Weights of a small mixture-of-experts language model, trained from scratch on English Wikipedia.
Size: 13 layers, 52.7M parameters.
Below are experts of layer 3 (counted from 0) of a mixture-of-experts language model. Rows are named router (the router's row for the expert), gate (a neuron's input weights, with its number), up (a neuron's input weights, with its number) and show model dimensions 0-63. Each number is 200 + 20 x the weight over its row's rms, rounded and kept within 0 to 999.
Before each expert's rows: "comes after" lists some tokens at least twice as common just before its tokens as in all text. This comes from a sample of Wikipedia text that the model never trained on. Tokens count by the router's weight.

# expert 8
comes after: "-", " Pro", ")", "See", " ±", "duction"
router,195,209,209,215,158,200,167,209,223,183,223,186,154,213,222,214,156,162,153,213,211,184,194,160,188,204,221,198,164,217,210,210,196,182,181,221,199,222,182,226,219,226,184,221,214,240,197,189,188,219,191,230,184,191,197,174,216,181,170,200,198,178,200,210
gate0,209,198,171,182,209,191,222,194,191,215,205,197,193,209,252,200,165,192,176,161,190,171,188,218,195,195,227,224,189,169,188,210,215,213,210,192,208,192,197,236,227,187,191,207,220,203,179,189,200,235,192,179,180,191,191,203,177,203,200,184,198,224,203,196
up0,183,197,219,208,171,219,174,212,204,177,168,205,206,191,158,191,217,208,206,254,214,239,216,195,175,198,186,182,225,214,226,194,189,195,196,181,185,218,212,186,181,222,211,208,191,193,211,216,205,164,232,236,237,194,210,202,218,197,206,206,190,183,181,184
gate1,210,260,224,189,187,197,184,185,182,217,227,187,207,198,208,218,204,206,208,236,215,210,179,168,199,185,234,175,204,176,203,186,186,214,211,209,213,176,185,210,212,219,191,183,194,178,216,186,198,234,212,211,211,195,235,251,166,180,192,226,193,199,178,194
up1,192,191,226,175,213,200,186,153,166,200,205,208,217,173,198,225,217,207,163,201,178,190,202,184,190,234,219,193,200,201,179,191,156,222,208,199,201,160,198,208,241,216,219,216,193,204,206,186,213,195,168,194,200,204,228,231,185,168,185,200,226,218,175,199
gate2,196,177,195,194,162,189,205,182,221,203,213,171,169,178,221,196,195,185,170,194,170,184,193,179,193,186,207,175,205,182,170,192,165,224,179,172,193,204,189,209,210,184,213,218,207,188,238,196,205,222,195,224,144,207,215,213,216,185,200,190,200,217,235,147
up2,205,201,198,194,205,216,226,213,212,209,213,227,238,211,221,193,215,187,237,219,194,213,168,198,196,223,193,206,187,218,207,171,209,186,222,205,183,224,196,188,179,230,215,191,178,192,185,152,188,217,239,200,227,236,189,195,191,169,203,173,218,193,213,240
gate3,209,208,234,187,186,204,179,175,211,208,196,204,223,215,240,192,174,168,180,184,228,182,211,183,198,234,190,201,230,217,229,191,191,183,198,198,211,167,203,153,194,192,200,188,223,194,200,207,203,234,200,179,166,196,211,231,196,198,204,240,196,181,235,207
up3,213,169,194,201,198,209,222,194,156,206,219,185,187,180,165,219,213,229,188,228,156,224,170,209,207,181,237,180,172,191,176,194,223,210,201,192,176,231,197,216,205,195,189,195,186,208,203,195,219,164,190,220,260,195,198,181,216,214,163,164,201,220,173,211
gate4,199,193,216,192,227,227,222,217,190,172,198,210,202,207,225,188,219,200,213,230,213,223,210,182,208,166,179,210,193,207,213,206,171,198,224,176,191,165,206,198,209,207,231,229,205,191,195,167,178,220,210,166,213,194,215,190,201,195,167,222,189,206,182,153
up4,189,171,202,208,200,196,184,187,186,235,218,200,226,193,212,219,179,169,213,194,234,172,178,198,202,222,189,187,189,197,175,223,204,183,185,192,191,220,210,209,196,183,196,176,220,217,182,184,192,211,193,189,204,199,227,193,220,210,207,178,210,190,197,206
gate5,218,198,221,204,202,205,190,206,193,208,159,232,198,178,195,182,180,222,174,230,166,214,195,192,212,193,194,204,206,192,195,181,205,210,209,221,196,244,175,237,225,205,219,196,225,223,257,207,178,211,227,203,192,212,202,226,210,192,209,190,230,221,178,204
up5,201,197,186,198,188,179,181,205,180,183,215,184,216,216,172,229,174,190,176,218,213,219,162,201,217,225,225,212,203,185,181,179,183,192,195,216,197,179,232,216,197,206,213,177,188,209,227,208,215,228,202,196,195,188,214,180,221,183,189,175,215,218,169,221
gate6,214,194,182,176,225,198,213,216,163,213,197,192,203,194,195,166,245,206,176,215,216,209,185,199,209,216,202,188,151,199,194,188,172,165,234,178,220,169,212,201,205,173,209,217,160,217,199,217,235,186,240,198,166,178,208,230,159,189,178,212,246,228,200,219
up6,223,205,195,186,226,182,195,204,195,230,196,202,211,195,204,186,223,193,227,187,223,191,207,214,240,218,194,217,169,227,215,193,210,174,232,177,210,161,196,194,207,195,226,187,182,209,200,182,237,179,221,195,204,193,189,210,189,200,157,194,230,208,218,190
gate7,218,194,196,189,187,229,205,198,204,196,236,166,184,195,212,197,134,191,220,213,190,217,199,198,210,175,218,188,199,227,198,187,206,220,167,217,238,203,210,211,206,218,203,257,181,187,229,211,230,209,243,208,199,202,172,176,181,187,199,161,220,209,178,217
up7,221,236,244,186,204,198,191,169,195,220,228,202,177,212,188,180,218,193,193,200,209,223,216,190,160,203,201,178,203,203,230,222,216,193,199,208,222,182,239,224,215,217,189,202,222,199,213,197,186,198,217,225,193,250,199,200,182,184,192,214,184,184,195,219
gate8,174,193,172,212,193,217,199,181,212,159,208,163,169,205,218,189,166,235,189,200,191,218,191,230,218,184,179,172,226,180,224,187,214,188,222,166,195,193,198,216,212,218,179,236,227,220,194,237,191,212,233,196,202,214,208,205,157,186,202,200,194,230,231,194
up8,210,212,206,210,171,195,165,193,216,234,195,194,208,221,214,200,207,236,198,149,186,224,207,204,187,216,215,200,213,202,204,198,215,225,216,196,224,189,173,212,225,188,192,164,199,198,256,186,189,188,198,216,233,160,202,194,218,214,197,217,196,220,193,185
gate9,185,207,196,209,216,148,198,219,217,228,233,199,193,218,179,229,171,191,247,225,184,209,160,144,172,199,205,199,176,215,209,202,195,185,231,183,193,192,206,235,145,181,196,175,216,179,176,179,175,222,201,173,187,197,201,210,210,198,190,178,201,150,216,193
up9,173,208,227,195,232,195,199,222,237,258,203,170,217,189,204,236,185,190,190,224,235,174,192,225,186,181,199,208,205,187,182,214,214,211,205,199,183,184,215,186,215,224,186,228,207,195,183,200,219,179,189,199,197,181,194,186,193,213,199,198,217,209,187,210
gate10,211,182,202,172,189,236,205,177,210,198,156,187,228,230,183,225,215,222,195,213,177,189,217,168,216,189,220,215,186,202,200,188,180,161,177,180,169,234,205,187,198,203,184,196,206,190,195,202,200,193,212,162,181,191,177,211,205,223,195,190,196,221,208,182
up10,205,186,205,207,197,188,201,206,179,179,244,211,187,175,220,209,195,219,200,171,209,204,199,194,200,229,190,213,213,185,188,222,229,228,211,193,222,159,190,193,183,187,187,175,213,203,225,207,191,198,174,207,222,223,206,195,187,178,187,194,206,187,206,192
gate11,194,183,224,155,192,203,211,201,192,244,204,211,195,248,203,174,203,209,196,185,194,188,178,205,209,208,199,212,179,208,217,179,199,177,212,189,191,200,158,194,201,176,229,196,181,237,163,167,194,204,204,194,208,181,211,185,202,173,208,170,216,170,197,243
up11,194,222,181,236,216,186,180,206,223,170,193,187,200,162,201,234,187,187,203,212,202,207,238,195,195,195,200,183,234,204,200,207,207,218,193,213,199,205,232,204,194,227,172,198,226,174,231,216,216,181,186,211,189,220,174,199,212,227,184,224,173,221,210,166
gate12,195,170,240,210,170,216,196,185,197,213,194,188,219,209,210,230,182,154,218,199,215,211,205,209,202,198,221,209,199,207,187,190,160,162,205,205,214,212,208,229,176,201,211,218,202,223,177,222,188,235,167,193,228,229,192,203,207,215,206,175,206,192,226,191
up12,171,188,226,231,193,218,186,191,181,239,217,182,216,181,184,230,205,152,250,187,196,204,217,201,198,187,233,191,153,213,193,186,177,167,191,223,224,210,219,219,195,195,206,211,182,183,202,209,205,218,191,195,213,245,210,205,235,198,209,163,204,217,221,205
gate13,207,222,165,192,203,244,166,249,212,170,204,203,196,217,211,225,195,204,218,195,208,191,212,231,193,211,250,173,211,194,180,199,201,195,207,200,202,206,182,197,191,215,196,194,236,197,194,196,190,181,222,180,180,182,194,195,193,210,205,160,223,224,191,183
up13,192,216,151,200,195,244,196,241,220,175,196,224,182,205,220,221,214,191,206,178,205,171,217,221,180,215,246,174,206,186,190,190,215,187,196,195,203,226,223,209,208,222,194,210,225,200,213,227,210,197,174,173,197,177,220,188,191,206,210,160,224,219,189,193
gate14,203,232,175,203,178,182,159,198,182,178,201,216,199,192,173,214,182,200,221,216,181,200,202,201,232,190,218,205,227,189,213,199,211,234,180,191,187,212,194,198,216,193,216,187,218,215,201,174,180,201,202,216,190,220,203,203,209,228,206,204,186,206,165,171
up14,206,178,232,197,214,221,215,196,202,221,218,202,190,199,221,191,229,195,190,193,217,200,199,191,187,229,184,182,186,215,202,203,203,186,211,206,210,194,211,205,198,205,168,206,191,187,182,234,212,200,193,184,212,182,195,209,196,174,213,201,207,199,228,238
gate15,202,216,179,186,210,225,204,219,150,210,203,156,198,203,168,203,210,212,200,194,206,198,163,189,200,228,215,201,215,158,208,201,203,237,200,198,260,224,201,211,170,180,197,232,186,201,230,175,238,193,179,201,179,192,203,243,199,172,191,192,205,207,206,227
up15,225,203,185,202,209,217,196,240,171,181,200,152,196,221,163,201,204,211,176,219,185,227,167,213,196,229,232,185,220,158,216,215,207,216,188,224,253,217,211,212,180,176,203,226,209,217,227,170,215,209,178,223,199,191,190,243,183,223,178,203,230,219,204,217
gate16,198,210,177,164,223,228,178,221,203,219,181,166,205,198,186,176,220,200,171,180,194,224,183,193,164,222,189,210,197,206,184,216,213,183,204,195,188,213,207,210,225,208,200,210,218,224,191,151,231,184,220,194,183,222,201,201,206,203,175,197,205,216,190,197
up16,238,173,174,189,195,218,221,225,219,226,163,166,207,195,221,226,226,196,211,202,181,178,189,208,207,205,152,210,195,211,179,215,207,204,215,197,218,199,221,211,216,202,215,239,191,174,172,189,194,154,218,207,238,224,214,213,230,212,198,182,214,187,197,231
gate17,197,195,188,188,174,213,207,166,203,204,153,209,215,207,218,182,181,224,176,234,200,227,191,201,196,149,184,210,218,206,165,222,186,248,183,200,207,201,207,203,148,229,217,183,216,224,212,176,222,178,208,197,185,194,197,176,200,229,214,217,214,189,197,223
up17,193,190,188,205,207,206,223,199,212,184,155,173,193,194,206,205,171,201,192,216,196,214,216,186,164,155,202,190,168,208,171,188,170,200,189,196,195,226,188,235,183,213,229,205,217,220,204,198,203,204,185,199,186,193,185,175,204,215,201,192,174,178,218,192
gate18,195,240,230,213,223,192,170,220,196,221,205,152,237,215,202,195,208,187,199,183,210,191,180,211,213,219,185,205,186,206,229,226,195,232,220,223,223,190,163,248,181,219,208,199,201,196,190,184,233,203,163,170,204,192,217,180,218,196,194,187,192,211,190,176
up18,200,217,206,206,203,199,228,181,213,183,178,239,223,206,212,197,178,219,195,220,217,207,213,207,212,208,214,174,163,185,170,209,198,239,235,186,207,191,187,237,204,204,162,191,221,189,197,185,223,220,183,213,226,179,183,200,188,182,190,183,198,192,258,203
gate19,181,193,180,192,185,203,233,198,218,173,197,197,192,219,199,182,217,205,200,180,187,193,181,170,193,201,192,174,150,185,150,212,149,176,198,190,211,241,197,183,191,179,238,213,212,219,205,251,223,212,206,204,195,205,175,165,215,204,194,206,210,197,181,184
up19,211,210,199,207,199,209,180,219,182,217,180,217,188,165,192,207,199,170,207,208,216,217,198,234,190,199,227,231,246,202,231,173,232,209,215,221,189,175,221,222,215,228,165,189,196,194,196,148,179,184,204,194,204,193,211,239,175,201,195,179,199,219,210,202
gate20,208,222,193,204,194,200,240,244,204,220,245,194,204,186,202,225,189,226,204,197,203,181,200,193,208,177,217,229,197,199,205,171,163,195,210,195,187,174,187,195,175,183,179,216,191,231,260,217,173,191,213,211,236,222,214,167,160,207,210,222,218,183,205,170
up20,209,217,237,196,182,203,216,228,202,200,222,164,191,186,195,185,193,230,171,171,198,226,197,154,181,206,232,193,199,199,201,156,180,198,200,241,227,197,170,190,187,228,178,179,208,187,192,192,221,236,200,197,213,204,217,204,182,227,192,201,229,197,211,181
gate21,204,178,235,247,186,194,198,202,235,214,190,194,195,204,208,149,191,181,250,187,184,147,222,183,196,210,194,191,186,197,210,181,216,192,202,206,204,225,210,198,189,177,222,213,181,204,176,181,166,187,224,200,171,183,196,152,234,200,246,175,190,191,208,207
up21,218,208,170,171,211,208,179,220,211,183,217,204,210,206,190,228,173,231,188,201,235,236,189,221,199,231,209,168,223,213,193,187,172,206,228,218,180,201,175,211,186,205,192,189,216,210,216,212,216,205,181,183,204,193,192,236,182,215,153,212,223,236,193,181
gate22,211,237,207,216,162,230,206,228,220,185,200,194,188,190,212,205,171,222,214,220,178,223,243,200,202,156,185,208,224,218,183,195,190,173,206,191,175,217,204,216,209,192,208,230,196,206,219,193,192,201,208,216,180,166,226,190,201,218,221,210,217,225,198,185
up22,200,177,192,189,229,186,199,177,167,192,215,216,226,192,185,211,218,183,187,168,195,204,187,209,176,248,203,184,203,176,190,179,205,253,218,198,190,151,201,209,180,225,183,186,203,183,182,220,237,192,205,181,220,216,179,180,197,173,185,212,167,197,212,203
gate23,261,233,193,218,230,196,220,181,175,184,211,182,222,199,176,227,225,203,177,213,211,194,196,177,201,195,161,187,191,201,173,188,218,184,179,208,202,188,183,198,189,212,210,216,188,194,188,222,183,170,178,205,203,185,194,198,237,216,178,220,192,165,220,213
up23,214,192,202,221,184,204,210,187,209,216,214,205,226,204,176,198,200,205,209,211,226,205,208,203,217,154,155,223,174,213,187,213,211,168,175,208,200,195,222,187,220,196,181,205,220,205,194,205,199,191,172,201,202,175,208,199,230,225,199,187,199,185,197,172
gate24,226,193,203,202,226,204,203,207,177,208,164,189,158,187,194,152,245,187,202,191,180,213,174,220,222,179,183,183,244,219,225,195,201,166,216,211,193,181,177,187,172,162,173,174,207,194,202,205,192,179,209,233,221,187,183,226,227,205,221,197,166,178,206,212
up24,207,223,188,203,172,189,210,196,189,201,173,182,194,190,185,199,223,218,222,246,217,195,195,203,221,190,189,200,219,216,203,197,207,173,234,233,187,219,204,179,212,200,220,203,176,229,178,193,164,160,228,225,221,178,171,212,206,231,198,207,180,189,173,219
gate25,188,191,210,230,180,232,212,194,208,161,226,192,183,174,158,225,230,201,226,208,223,198,212,177,213,178,204,189,223,196,234,208,199,236,187,197,204,226,245,177,179,195,227,214,209,170,187,190,203,198,193,221,210,178,216,199,239,206,193,192,228,199,195,149
up25,187,187,178,195,248,192,156,185,212,213,190,209,194,228,206,171,218,196,181,201,172,167,185,200,200,177,199,193,183,191,199,220,213,188,207,214,169,211,218,213,204,218,164,169,173,247,189,236,190,228,192,210,185,192,176,244,171,205,236,219,200,204,195,205
gate26,189,208,208,218,181,195,176,218,195,180,228,207,172,176,184,171,208,181,213,217,175,239,216,191,209,191,221,224,164,172,200,198,165,250,155,203,188,205,209,216,235,155,163,198,194,221,189,220,169,213,204,187,220,207,190,231,176,213,175,166,200,206,206,185
up26,204,176,177,192,218,225,217,165,191,216,172,199,207,226,222,234,199,228,193,177,209,176,210,222,194,226,189,184,222,230,199,192,243,169,238,190,222,167,192,199,178,235,245,189,199,186,226,169,240,204,206,214,197,214,213,172,209,197,231,229,202,227,205,217
gate27,176,203,216,206,208,176,208,211,202,184,185,196,205,192,187,193,161,207,205,187,172,202,210,224,212,205,170,162,187,216,202,187,178,215,241,194,212,231,180,195,241,215,196,207,235,206,207,204,250,208,208,222,186,202,189,221,231,207,160,176,212,208,183,170
up27,191,176,229,198,196,182,181,206,168,205,179,142,193,191,197,174,255,208,195,214,166,200,189,214,201,188,204,162,213,197,209,176,210,189,169,191,203,218,222,204,200,213,247,194,221,231,211,195,220,219,181,203,212,195,147,186,221,219,205,230,187,187,215,185
gate28,224,192,194,178,169,177,202,146,207,214,207,237,196,212,196,167,223,214,183,202,210,231,187,215,199,229,228,197,197,188,188,208,183,206,195,187,203,183,191,190,183,202,183,186,196,229,207,230,212,195,212,185,191,200,207,190,237,179,188,202,221,207,194,190
up28,206,179,211,223,213,203,155,221,187,209,219,198,230,199,198,233,165,180,205,200,193,204,194,192,211,170,220,184,183,181,195,203,207,194,242,205,207,202,187,216,249,213,194,207,220,202,200,227,206,199,222,209,204,194,199,206,177,161,246,221,220,203,218,184
gate29,231,214,215,199,241,187,204,224,182,187,200,228,207,222,247,164,217,210,213,175,225,198,210,203,178,196,199,210,197,223,205,216,180,209,225,206,210,206,208,194,232,205,229,209,212,187,209,185,208,195,163,202,183,193,246,216,226,221,217,211,222,199,212,166
up29,227,224,182,208,184,196,198,193,208,142,222,218,188,195,204,156,203,219,211,129,204,206,207,181,175,187,140,173,208,207,166,189,158,233,204,213,210,158,197,212,233,187,236,246,175,203,205,207,204,191,186,222,176,204,191,210,203,226,186,195,188,211,191,192
gate30,192,180,166,206,205,192,204,213,164,195,181,200,228,216,160,208,211,220,190,205,198,195,157,196,210,230,180,195,192,203,187,209,187,176,202,161,196,190,168,210,196,187,228,181,195,233,181,217,237,215,224,179,178,189,179,195,221,218,171,189,187,213,198,162
up30,210,234,253,211,205,204,197,183,191,215,247,223,197,216,188,217,191,200,229,228,193,208,214,180,227,167,255,198,204,202,199,178,153,228,195,215,228,194,204,193,197,216,177,236,201,171,204,192,161,200,193,190,213,219,199,226,153,184,234,208,239,193,210,230
gate31,225,195,198,225,185,198,204,227,199,198,195,193,165,190,200,189,197,199,189,195,222,249,203,180,180,197,183,162,203,190,195,200,184,192,195,241,206,198,165,201,242,176,179,206,199,208,192,229,173,171,217,203,210,219,177,201,206,206,219,191,180,201,197,214
up31,234,207,199,208,194,190,207,220,187,188,209,184,177,195,220,189,189,204,209,191,223,252,214,193,184,193,181,193,206,171,210,211,179,182,183,230,191,192,195,203,230,200,170,195,195,195,183,208,197,188,210,206,212,192,179,209,201,198,232,191,177,211,192,220
gate32,176,221,197,184,181,212,207,204,252,205,207,221,176,213,221,192,207,182,221,232,232,209,210,222,214,197,178,218,242,214,192,197,199,181,195,197,185,201,220,208,203,195,181,218,162,183,189,188,167,207,232,209,187,201,214,210,186,176,198,195,160,177,193,207
up32,188,210,202,203,174,196,178,208,185,219,164,206,183,220,211,193,202,167,200,248,209,205,189,230,222,189,201,216,217,220,199,209,180,215,201,201,192,201,214,207,207,167,208,197,182,173,171,211,179,190,201,196,193,180,188,174,186,184,213,201,165,191,187,220
gate33,180,210,186,172,219,214,225,206,157,205,165,206,194,201,207,166,191,202,198,183,201,232,145,220,183,199,155,232,198,190,198,161,180,212,200,193,177,193,201,207,188,206,170,221,212,173,202,199,212,223,233,197,226,178,210,212,177,211,207,181,191,176,179,223
up33,212,232,194,188,208,202,229,213,163,203,194,185,209,215,189,194,227,174,168,203,216,212,187,206,170,168,194,207,180,246,218,213,209,159,193,223,201,233,187,199,190,186,207,202,200,211,234,212,214,229,217,215,203,204,194,190,241,223,215,193,215,221,215,201
gate34,225,218,234,176,207,203,204,188,202,199,189,203,183,180,224,218,185,194,190,204,191,211,142,212,159,195,183,196,195,183,184,211,183,180,232,175,192,220,197,188,213,196,212,199,186,249,207,163,222,215,203,210,211,219,223,192,207,233,190,204,224,184,181,212
up34,231,178,181,227,229,206,202,207,180,199,229,200,195,217,184,182,222,207,180,195,227,225,262,185,209,194,192,182,223,196,203,180,197,244,205,232,224,165,170,199,206,186,168,215,212,185,211,222,193,207,184,219,204,175,176,201,156,166,208,210,174,200,232,177
gate35,192,182,211,193,196,182,187,215,196,172,221,153,234,198,249,221,179,209,189,212,234,182,212,159,192,202,171,204,237,202,184,171,202,203,198,225,197,160,203,201,203,207,163,227,158,220,201,201,224,215,219,178,197,186,213,211,181,215,232,176,211,211,208,196
up35,168,198,202,227,179,193,166,190,198,192,214,172,215,178,187,227,224,178,214,216,186,213,189,193,183,169,227,190,203,229,195,192,217,158,183,219,168,210,236,189,184,193,200,174,188,202,175,172,191,224,165,205,208,194,200,225,220,182,208,188,189,168,234,203
gate36,197,177,191,175,177,209,167,202,168,214,238,198,174,212,191,204,204,203,209,184,192,198,209,230,206,190,191,193,235,206,184,185,206,203,204,187,172,215,178,224,208,203,213,197,196,184,206,197,213,205,172,196,174,216,188,185,211,226,184,213,181,191,203,214
up36,215,183,203,171,185,233,186,177,178,202,221,214,190,222,210,221,205,196,182,193,206,198,177,214,189,188,223,198,201,214,184,204,214,218,183,207,188,211,172,223,224,218,203,182,188,186,214,194,225,210,165,183,205,185,175,187,205,220,178,196,178,198,195,219
gate37,185,179,204,213,203,172,214,262,199,184,201,200,217,222,242,179,205,186,194,194,165,164,209,182,187,211,210,245,213,184,201,165,207,200,237,178,238,196,171,214,240,209,189,244,222,221,168,183,195,204,189,175,198,212,214,163,190,204,231,197,212,228,186,209
up37,242,203,194,199,173,218,201,146,192,205,186,176,146,187,170,211,188,215,218,208,218,227,193,218,221,229,220,152,195,207,200,233,179,188,203,226,203,204,225,183,185,194,199,174,179,187,220,198,177,208,199,208,180,188,169,218,214,202,178,182,186,180,203,204
gate38,167,221,208,185,214,178,186,208,214,189,224,205,175,223,207,204,207,186,148,207,200,210,174,196,217,202,205,245,194,205,203,203,212,217,185,160,198,200,166,179,201,224,189,188,214,181,189,220,256,201,174,188,207,198,211,228,165,187,193,178,225,206,213,190
up38,198,193,220,206,197,225,197,204,225,207,204,191,230,208,205,205,205,193,220,221,190,228,212,203,204,207,184,203,177,232,160,192,169,192,241,173,210,209,154,245,215,239,202,217,214,173,202,209,216,193,218,173,191,209,196,214,180,168,230,220,221,197,216,219
gate39,203,201,185,190,189,179,202,193,187,179,189,214,193,225,179,175,192,185,228,170,177,193,173,220,224,212,182,225,213,200,200,205,195,193,192,178,228,194,168,161,212,197,212,203,185,212,264,186,190,167,223,188,203,225,183,213,234,198,185,228,194,212,160,169
up39,217,188,188,156,184,170,188,197,201,207,197,211,202,259,208,152,155,199,194,204,174,219,140,202,211,220,186,229,197,216,194,230,199,206,203,216,212,214,206,184,194,236,216,173,182,220,197,170,179,211,211,199,227,230,191,192,206,188,175,184,221,192,204,184
gate40,235,182,215,193,197,171,223,198,211,198,211,186,223,246,232,161,159,234,202,165,207,195,209,190,191,203,208,188,221,217,199,206,232,167,208,182,226,187,202,163,155,200,208,240,164,217,208,209,210,225,215,181,207,195,168,210,201,223,187,176,183,206,190,212
up40,224,179,209,190,190,171,216,202,213,203,212,206,236,243,220,158,150,223,197,156,219,184,224,188,197,196,201,179,225,224,206,196,221,176,216,182,212,174,187,161,176,205,205,256,167,212,182,222,199,205,214,180,197,194,155,203,185,206,201,191,202,225,210,217
gate41,237,208,198,195,221,151,224,165,173,198,224,162,229,155,186,207,219,235,207,193,205,189,179,186,213,227,212,216,194,166,220,221,207,196,209,160,199,227,191,226,188,175,184,222,193,242,170,197,199,183,208,219,187,209,192,180,189,219,200,233,210,171,183,197
up41,189,244,187,192,172,159,213,197,173,200,203,209,204,164,193,187,246,203,186,183,181,187,208,196,202,228,204,221,194,161,187,210,202,233,219,151,219,178,217,198,197,180,198,179,233,213,172,202,228,187,183,225,168,235,203,196,199,207,179,228,203,206,191,196
gate42,209,213,184,211,188,224,208,194,238,157,191,240,184,209,202,196,228,223,183,221,229,220,158,203,168,231,214,196,208,196,193,194,167,223,175,193,174,210,213,197,164,188,175,210,181,229,196,249,195,201,174,177,197,203,176,216,194,178,201,189,206,213,191,213
up42,202,228,174,209,204,232,185,175,209,168,215,243,169,215,194,216,227,208,212,214,239,236,185,206,159,232,216,224,203,202,204,213,191,217,169,211,196,183,228,178,155,180,181,212,173,227,190,220,195,187,173,176,223,209,173,222,221,160,176,180,211,230,200,249
gate43,189,174,214,181,229,175,206,213,194,223,176,213,171,228,208,204,192,199,201,198,222,217,224,189,206,186,193,178,202,162,225,196,195,229,265,148,186,158,232,209,172,224,210,181,197,211,189,235,197,193,187,183,203,197,196,221,204,155,183,181,189,192,227,219
up43,190,188,225,207,219,197,217,213,185,213,198,219,176,225,195,184,195,207,203,202,234,207,212,212,207,183,192,215,201,182,224,181,187,224,261,175,191,177,224,222,160,236,206,187,198,190,177,205,198,208,185,190,208,203,185,239,185,161,168,189,172,168,235,209
gate44,224,220,219,209,189,221,189,206,215,231,167,212,214,179,201,188,187,205,195,217,235,184,210,206,220,192,173,203,187,199,205,217,215,214,203,189,214,162,214,206,238,153,183,204,232,186,231,174,212,217,221,217,226,236,169,208,227,194,192,218,166,195,166,188
up44,178,207,183,201,236,179,205,215,178,170,232,198,208,197,179,217,222,207,207,169,189,200,185,180,211,225,198,177,220,204,211,197,188,164,171,212,206,220,193,192,154,251,226,207,192,200,177,194,242,169,181,174,202,161,215,198,210,202,216,181,225,193,248,185
gate45,158,190,182,222,197,220,229,183,217,210,168,208,201,199,215,177,188,210,206,201,227,176,245,203,216,176,208,195,239,220,196,202,229,197,204,184,194,226,201,220,171,201,194,205,211,174,191,181,201,158,208,203,175,185,182,212,214,215,180,223,198,168,182,201
up45,175,215,193,207,184,212,224,172,200,215,164,195,192,195,199,159,193,241,186,191,213,202,193,203,202,185,190,209,206,215,225,196,229,191,191,159,217,221,227,222,178,229,204,230,204,178,205,215,219,199,183,201,177,176,183,205,201,217,223,215,222,190,187,180
gate46,215,186,194,217,200,256,212,242,192,209,198,190,212,221,205,239,185,193,248,231,226,193,180,196,188,213,185,177,170,216,218,204,205,204,200,205,231,232,211,197,221,195,176,227,187,203,198,211,189,167,220,214,206,191,171,180,189,201,209,213,193,211,210,214
up46,209,202,214,215,198,257,208,231,179,226,198,199,205,226,210,247,169,170,247,227,234,191,177,199,175,210,194,173,169,205,203,214,187,216,202,192,221,215,197,180,223,184,155,240,191,194,207,209,195,171,220,203,190,209,180,188,180,197,213,206,195,206,232,216
gate47,166,169,188,187,184,231,210,199,227,168,234,173,147,207,202,220,173,194,199,219,188,224,215,176,217,191,223,162,187,197,226,177,207,195,210,224,192,228,199,196,189,190,228,222,197,229,198,219,202,213,182,220,200,209,181,181,216,196,208,210,195,204,232,201
up47,227,208,227,221,212,210,191,190,215,255,180,196,211,211,178,221,199,222,198,226,213,187,183,161,206,178,211,203,225,183,192,219,204,219,217,186,210,164,180,213,231,188,178,204,209,169,223,201,214,195,185,167,227,199,244,206,201,176,207,202,208,207,196,201
gate48,183,184,201,213,182,179,193,222,213,196,216,218,206,234,196,192,203,199,191,131,198,183,220,210,191,201,220,195,201,197,216,205,228,238,171,173,205,180,202,181,173,219,201,226,210,223,216,178,188,196,235,192,223,223,187,211,189,254,226,224,192,182,183,186
up48,199,227,179,215,156,204,198,192,194,203,204,202,217,217,172,226,210,197,161,130,200,164,197,202,168,215,201,171,218,176,227,224,194,226,157,170,163,198,208,194,165,183,188,215,213,196,208,197,178,180,209,222,195,211,208,202,206,245,233,228,206,214,217,187
gate49,185,201,218,237,247,192,173,193,197,197,220,222,189,232,213,177,210,199,196,167,215,219,171,204,197,209,177,202,219,195,151,200,185,171,203,174,231,178,217,208,209,210,209,189,199,217,220,204,232,210,195,201,183,195,219,210,205,187,190,200,180,218,180,202
up49,199,231,231,231,203,199,187,185,206,210,197,208,203,208,189,164,181,167,197,179,170,226,168,207,210,214,178,193,222,181,156,215,193,189,176,170,241,179,215,208,250,220,184,198,198,175,209,212,230,211,187,198,209,200,213,257,207,194,191,229,167,213,215,213
gate50,194,217,204,201,162,197,205,207,206,177,193,168,205,226,178,204,176,210,223,212,164,192,221,201,210,173,191,195,169,197,199,208,186,196,211,186,223,217,218,194,222,237,187,243,200,181,197,205,174,190,189,198,177,219,229,200,168,190,222,203,198,198,154,216
up50,234,216,199,206,208,172,191,191,194,229,183,173,187,153,204,221,204,193,192,154,191,194,214,215,213,189,179,171,174,195,234,204,207,224,164,244,226,206,215,204,238,201,180,176,218,163,191,198,223,204,192,177,191,181,217,199,193,207,149,198,212,213,214,211
gate51,214,167,161,201,191,201,162,178,172,188,151,212,181,201,200,203,205,214,205,199,183,182,182,243,182,211,208,195,191,209,196,230,192,187,216,199,245,228,179,201,216,201,186,169,193,187,199,191,227,211,213,210,179,236,245,200,236,204,215,185,233,245,173,188
up51,186,230,230,170,203,204,188,224,206,181,214,192,183,194,167,178,219,210,195,191,179,192,227,227,203,202,196,205,206,212,175,174,210,171,224,188,239,168,204,159,232,192,178,222,191,181,186,199,182,200,203,204,199,209,189,160,214,202,224,224,212,194,202,219
gate52,211,157,155,180,208,204,204,166,188,220,194,195,216,203,220,218,202,202,192,190,170,185,195,230,235,197,195,232,185,206,180,209,207,198,190,194,216,189,237,177,214,203,192,196,188,218,219,209,247,221,225,175,218,221,194,188,216,173,204,190,193,209,176,194
up52,198,238,251,230,194,209,190,217,194,185,216,203,191,200,178,181,207,210,201,209,223,222,203,176,171,209,216,180,199,196,231,183,197,220,212,194,192,199,168,223,206,176,222,203,199,177,190,194,159,176,177,233,191,173,221,216,185,228,182,222,210,186,225,208
gate53,210,175,208,204,201,219,190,184,234,199,198,156,189,195,197,210,166,193,176,193,233,192,202,198,206,166,177,213,205,181,203,181,177,188,188,191,187,219,232,220,228,206,178,215,176,232,205,193,202,187,178,171,192,209,156,202,180,206,184,192,199,233,173,178
up53,200,214,187,200,208,200,208,224,182,194,194,222,226,209,194,193,230,196,227,210,192,202,199,206,199,256,226,173,207,203,194,220,208,207,215,221,191,189,179,181,172,196,221,178,224,176,189,195,181,206,216,219,222,209,220,213,217,179,202,205,211,219,232,235